config.toml
experts_per_token = 2
d_expert = 192
hidden_act = "drelu"
router_score = "sigmoid"
normalize_top_k = true
routed_scale = 1.5
init_std_router = 0.00919
lr_router = 0.00113
norm = "rmsnorm"
optimizer = "soap_variant"
learning_rate = 0.00334
beta1 = 0.95
train_tokens = 354900000
Below are experts of layer 6 (counted from 0) of a mixture-of-experts language model. Rows are named router (the router's row for the expert), gate (a neuron's input weights, with its number), up (a neuron's input weights, with its number), down (a neuron's output weights, with its number) and show model dimensions 0-255. Each number is 128 + 24 x the weight over its row's rms, rounded and kept within 0 to 255. Numbers have three digits each.
After each expert's rows: "comes after" lists some tokens at least twice as common just before its tokens as in all text. This comes from a sample of Wikipedia text that the model never trained on. Tokens count by the router's weight.

# expert 4
router:126123151153140103143113109115133132142133123090062142152140124149105110144155076122134109120102106129044121089108073167150137119091156127127140119140114175101160103143100107125134119127109095170134149124137148137113141097143103112116131092135122093082151119107115124185093132123081115115114172138124118130189130127132137156133156121142111081108119111109141137157133126092144118145116117120112138140113165148127106096143108114135124126120109119130122134109149131128104143120152113104130139135096148172150134132105108133148157078132180122178166116175126113149134144118157081141089141162160121088123165140117096109110156120125131128092125130161159135097156118131064135128072144110148180084128136114126146142126121098163097146131094100138136120153073101120098148125173134
gate37:135120132135181133136069182129173161109154142165173164151179133139097127158147080096130120138123146145122151124126147139145135131137134139135146086132155082098125100127137115124147101144142130160107151123111136147122133107139136171152104095114101126175143127124126122104131122181157121124113138102093103116123167100143136188142148122132120108121136103110111183145102163120157122104108091121152136145126153151084121126102081137135122125116140121125105101150070157105133107146095143159124101122112128155126072109101159129114156172078167095116115091129149124143134110063143138138118139092165116116141153137153114114147152119139139125172115117125168169111156116139127129102101113127155150082143147176120111125133145098170109158100120111113152150123111129096141093156173149
up37:127148141129171148141083178131173163123178131176165168144168140127107110159145073098121112133125099152139138103130167120135120137139143142120155090107144091101122109134107120121139127159149121154116171161125124142133144094148113157146097105105093137158138113128128115109128123175161123110097144096100114122151167087130122162126153110138099109114120111133113145145096144123144099123102087105142157132146153139093104143125108129134120133101137134137078110141074152119129103126107157160125079109134129147103092087111148127121177177098176115094119083122155131162134124089132125162131119082165143124129168140146123113153144111111141153171124108106141192107144109146110127128100115131127157097136149168140115125132134094190109164107117113114166155120119161118128101143165157
down37:163119088200092168133142125101139127107116119150153139103126162193108135140170108126115133094161157085160103149158122130136121123118129137109123161144130107142099159091143146120143104103164081085178096135164131121060111113127110132093166117145167134118140147082122158107112121141125147218155109125112143121129115149126128129082124122129129124136163132139107134130132130122116111120128114176157126158113102160139145127107141157125124139140148144116082133142151117129131114138119155124117116139174118106155139094125116056105179137127113095131088082137150124153100105137138110149109146112095104137104124119114084121120115157146098120176114135131137169121139138138111159160131132121130138120139128139135110160134129099131132110153122091093155126107190120143194149114121091
comes after: " |", " ", ";", "|", " (", " /"

# expert 5
router:109144151184150164136111090116143111124130108108111143142199110152116101161134116139119100201110161169100136089119096138152157122117168106122144137133115110115117110165127091107146151109113122129127134113134105121171124121113142117128157122120170124123148133097135135123157122128077161118138156123111078134180122110096125058122144117158131105086089117127090098162110110141141127114100112116122158093120149135141116134116111130132127138157132144124127136111149085097071138134139119127165151135086116157103142156105112133158109079143113123132154108149130119158160136131155136173097152157158101097080140074122112137112140122103113125126108108137137141141145131109089128122143164067114159104141109122147109158057139092160126118133120084134141107141068141136132115132153161
gate13:154119131136067149120123135101142142124157135098122086117131165156075109134139103129132134131136163135146099113108143129141071090121093138096162104123107177141176102160123110123182129138167118076102118072149154143138091061144136132117099126139132179109129128133135160122140136136135195117144112130116201136156135102156118120132134150131165092164147115140079128137088130102169153063161088125159140130163138122136150091126136088153114091132135098122130131133124139106148123126131161144155141143156148155106124120148111121097157127123136140128161135138144100133160134158148137109151100112123162119114111103130135107129163160147156114172119119191102160112143123137128134118153167081170093110103117121159151125111116106144119126119109125123108123148137130117144112110125169
up13:168118130141056162108095111111131159142144117112098091133139163160074113126122109141142136158151168145143100117125134126129084109110101114106134105115089176143171112141119113129172111123145101088103117073164165129124068079138143110093102146139122180134123128119149128111152137127089189101132089149131154132177118089138122137120134121117140095144161120125070109147105122098146134094141106143160129158149124128130141077139129119149139118127128099130121152140115127135128113108123167130156118134144146145099125115153118134089165134153133149137143141151130122145165143160144144120159112103122146134100147080152131124108165158146149121167121072166094156135132134132122128117160169067180115110109139115151148141128101099141117120145113119109108104161137138121127101118102193
down13:126118135147109129139182149140135152079115091108163123150162098150158168107126124133062146124133135125145115121122113134109098140126132122126155149146124086147168126131160138096099106131129097171119138123115119132128125142165136112122138122118115062129135121142126104115154096105127121123110138154115151142089115117132107145107130099129166156141140139107099171079126128144101070099164082169111132105167123128142112119177096139118079149126110128157134143088106186165143102143115102146101143149087168079142123121134133126133127122088113096108150135111150159070119150125184078104095155125133147120086165158126103149133140098162159127187117142120167162105140130171151090142142127130113143115133111115146116104125136112122113179151171148169107129124134131147139161145125141
comes after: " ", "20", "19", "–", "18", " ("

# expert 3
router:099127155144129091146131060111133114128108137109104142175125131150117116133141100125151165097133135113093138110144130161150159116119102151132152142086080117104125104143099121127109127161138095136105139126115195158137142141145140155113134079159148127096124107125096156102084121117124128146116109126100112128115118134105118091130180142130131129117123127096109109159130113114131134112075115128118109151113190151130141124122102122158104121146103131123122108084166121112114128146158110113155134164116159151101160156101144088120131109111135195156168117167112130162140150125168127153151120127167120103114123183098136140087118104103125079094124108159133147113182116153147122149121146065162191104101125163100130125092143108128150187112085126146125138132134118113158155157156139
gate18:135120134114129129116125115161148110105131136158143147172148152120169118192116115140094125104193118098119130088113104071150105126151082133107121103098118130121148127171145146128112124097139120151121142102128141160152067143046149146139109094095107155123102130098141149102135139161112083071117108122129121130100105104121124133100115136148134156107123133142103115121125117135081107088100115095164118111148169145156157146139139126116102132160168131123121133129152174118131138142107102122150117112142133123124121121151100106143127151049141131174143094184108107181132136069130164135086135147116117122120155155126149111110127152120162136132130110130080111126104125143175103122142094118125143115099096118125161121136130136132172118115096136101132118125131158061116102095112142
up18:127112135134125120151152115142141141117090113074122126146100146135185111147123144154114117102175092078126091101111116120147086135150130137109117111089094145138148110141131137111125103096135095164128113154101140141142118141078152144160129101090069160154120121104109101088134153149102109108111111109119134134103133101139127146104139119131132171106096130155125148063150137117115138114080138094162126123135129183099140143131100129109147142101104107181116155114155178107156159125109102097140122155152104168148166103093118151147144108093161126178152103178121108148129150073149121111129171148109104112121159151131135092111160140144154162121113118119094100115127133121162095153123119121140154110108150143150119089137097098136147148147096114139095110159145165095088116113162113
down18:117095130165123087141133105129113154135129103124132143132139128136111147119140154113160108132117127082091129118136116139119162168128186099118131147129136191099117137113093126124100054150117108100104117143174091119164123160085137128118131143169121129116137145106116141124146148138166105101136150102080145138154130122102166118109144103078133145116127137127162113145154128130160139191147147086147119123150154156124143158093091118169100145137161147109101109129124117094144104125124155108153102124117154136095082159119116113114163099108141133125169125132098108113056115119124090167155138123145144194114116100136138118090123114126074127125109131136129100114136101134151102135097185079109142149136090182106129116137137115150168111109137163122114133082110148169124118109136117
comes after: " |", "|", " in", ":", ";", " to"

# expert 12
router:143166153150123116103108093096132111089160124097088133130118134175151125129152150164158134136120152116112097117096132101168117131126109137151134136101128134132148114137131128109147088124127103060146113109140118130151130134099130155118131110105108085106104125125114123104128086112119093099115137109113099126164119113154140092154119122155107104109146120106134140080137109146127122133117112126122160110129151141109151149144138128122149101164110114117106144165113151073128126128123119136170104160121134139166160135097153102123140159114137109152123142150187120181191123149126099155120136151175147088122087103065130120152117066103084149139135114093146176122137123182144102171099088095118150134090079124143111137195142114151100140123108119092147150131129135126086115179159143
gate16:121133165100121140142151142090125107075127170144169122125148138125136120176146113125119127148079144152151139186107095086127114119152104135113137116084144094162140102135161126119155157103152137133166142141094106144083152122151087148122148102115102166141101088134087103081112099132099096107123124103160129138133199110143122099101128098125089125124113143099124158118102151156127103132118122128131117121106116147128099133119126111138117161094108133155092110160140140129083155129135122118156099136112138137100101162121184130108121122121129158140122128144150136154167090111144110119143145134163138094113111118106164161158180098064100134147146081145104104136156126085166156113163157166137165116134100133150129090168113125116148146142147120109072118137133102095102117126156142
up16:122156169129120165114175129090115102084135137159155114129114137143121107132161104121129126137066120151140177157105111070129096122140087117109145136079110151164109086108170117117161144140162129120150145146100115146100142095141099147146129122139139148116115062110085133103134101129141109129109141091142117148140190109148123097101109088149113113120123157142116167136111139185135127141138119145144098102063110161122091117141133107143103132096130129187076113151125123120097141126133141119138111145099133131124133130115150152107135138131149154130131131147151155128176075129135125140136120157151119088107109152102151133140191105094129168150162116156104116110171138093163130141183161140124140103120121136157156123160106121130165134137112138091097102117134096115128081122127125
down16:157137166141117158158153133146090133185166158129130108173131131178103108160141164162122124118134153145121117120124176097090123097134153111138104151114114164113104164103145128159135137120181070105098132115079177141171137110163113098156110095104111089101125106098119138122157083135133089077127127125135097123108124125112164110158154119134151161143134128109100135134143096118194085123126132123142076138143119133187143136109138114105130110109207109118162149124130125142126118164153137095132128110090117094145083143132145139117122157140131139145157133164111095133129121140157113133124120103156164116083116124184132080139131119113112153132165130131113135150169117117143135122141162129137172144107134108145112116129104115102167110086130140096109108146153113134120140120125125
comes after: "\n", " |\n", ")\n", " in", ")", "1"

# expert 7
router:112167147141164129106095116107119130139159142118149179151145134160101096173090119131168079198125130127111121077086101165132122124075133116148126152132128158130100103157126123111175151127129083118159105144134116170164156143176094129136153078123126134105131092142128115152137125090128127141136145132121149124182117132125073142149141125135109104120117145108082144117107151085127142109099100124131160148133160125129144138142087118118142130120110114121107157121120111139126124122111118115115120165147165167111089174109145079131138126122153148149135107180103136154143130112171157132087152142154141133100108150082120099104126127086143111113084128142108117106141141115090134192100135145173121111154078108118183136131131112147120153137104137106123101120104149115119157098096153
gate13:117185163122138138123118134090165142136127142141113181177093110148167110156119117119144133150160158100152115115122128111137095119133142164128122126092104129107129113154147153118164157162135076174144120159098105142106095113146177159161100128123153110091155057151109097122103082097116138119125145083127142124157170116141122130143125164129140103171137124115098172140120150144142119082133079135137126163147145102147128103088138087161143159129154161108086107101151132129123119098112156154142121147153144104140122138095150065089154098100087179160157155110127146162134137135150102140122118149142124132101125152100167129133126132130139134154133126126114146112148154131115112166138121160111111136118129122143134124163124110127177198131107135149132156101157119094142139116096114
up13:137145149132132159118122185104138119091126141138136188127119125118149113134126147126160154144187156069155109134087155131146111112150145145143122134102102105133133125122160126105200139163102091141122141175118107133099114125133167106183091122124110129084140082174148099111108112090136129131124143122159128132122160104132084107133143164140140106174148130156102126109134164141144115114162085134120135159160140113123123121110142108153133149125132150098094117098143138126133128099125138116150113118167098135137146103057105092107163113135151177151132170134137118137118121124114093108105119159146119119100153150104123146123106131137108141139137131098068162124121163096124136201140119176086107166088119146139157105171117132136152163145106129149117154138130099119135154090102114
down13:140149116134138102093136159152157122114139140156121166068130149119130134127083150107104132167079062132132105153153157110131131132164135120141142068128151138155160126143131144143123131083145164064139125148087109088180113143112109110125157132083135168148121108169139102092137162145122075105100157133119117117105131112124120152129153162111106113133117126146100136091133122108197134130136131112155120109139112132097120083140114146159168113118149118130082142148155124099120121151089141175121160152162132123116106123111134076142075115156125129082147143110078141129092094109125107128091163119109120113110111120122124106103111139126077138139089147112117158131100127135130129171161137147155117115140163158106120141120086145125109178121098140106111105133116095126159149142149121
comes after: " ", " |", "|", "–", "1", "10"

# expert 10
router:135112159156154132156112106119148122148094091102106153150162051144156094155132113109121089164134114126114143133107105148150107103121143124125139124133112107151136115151111080114119143115115084141072133113098129143144139142126078136120137094139116106153135131185142136115050111093118121141093159095136104106172105144138100135123156117148123099108102100112134113136148157090120092109085095131119155141153143144141111113129122092151118117144086124122119155131138117112116136140160129099164121128118125210132135131114117159134135119094145162103164137156145118119167122096144138120132127152163129108092171125142111130105140061137094117061147103148120112116143144134100114156088151108130171065129123127148091122127137096149116149142103086130124107136088158122101128138165149
gate20:113124131178144158080110161100136113149133135110153149122164168131132131110137155105163046094104117156106163144109173144136138085146175160111155138128122095119111118096124132110135150147125150092123135130191116135135163121154119142167151085129110179149147120199134124098126109137163123137108148115104152113141081137112136142165129116151168125117138129112139158174128137137135091084152115139114156149120134122128113092071084112164147103173181175133117098142135141153152139114157143153156103128143125122128102187130156127097115124119199123106135107140149127125127121112134128123114136113155103107125150156145096128147124118129153112109155140135173144139155129130137118115119120110133163094161142164106114135161105102135106159118099117118139108121109103128140179155160142
up20:097129139184137148076118181115161102154121129121138147138166140138150126092151171121147041111093095151113142147132182142146142099138185139142129124144138106129121135100140110099151135146122135094117163116182123124144157115156114110173156106128116170159133121208143108095115095122142129119102147123120150129148085144125128147150149126155157144115131147095118153169139118160137085117141129114121126159143129121110132121080089110148150107188156178166121105118141134133139154114189134161156113134132144144108129172131149115096118126119178153101123149167159129147135137124115125106113134103175101123133153147122086154133144123114161107111163132116161137141147153109145101107122098131128152114149131165094124151159105103143145149141120133107125125108118097122138169155157131
down20:093131117113128136126154136146122106105114142150124105142130113131125140122150135107151082084133114148149125150155161157126172181141138110158133134164118110145110087143103149140117135106116126140095116138093107124150125133162084094133171153120166198164078149138133167086127109137128087133088138190149105070118085137113135117157163123127146106113119125127131103178095106095135085110119116107092138152121103133093112136120121133099119138106157133110154142105122100113133139133163112123145158107138161154088108162142149097115099134099132190098107138088111096146143077124122107103174161124155110167120125109161105126099128154098166101118114131123112127133100159079128142127162120102095130093154094106090127152128095122119132113169079128141128131124099114131144110150092123
comes after: " ", "19", "20", "–", " his", " —"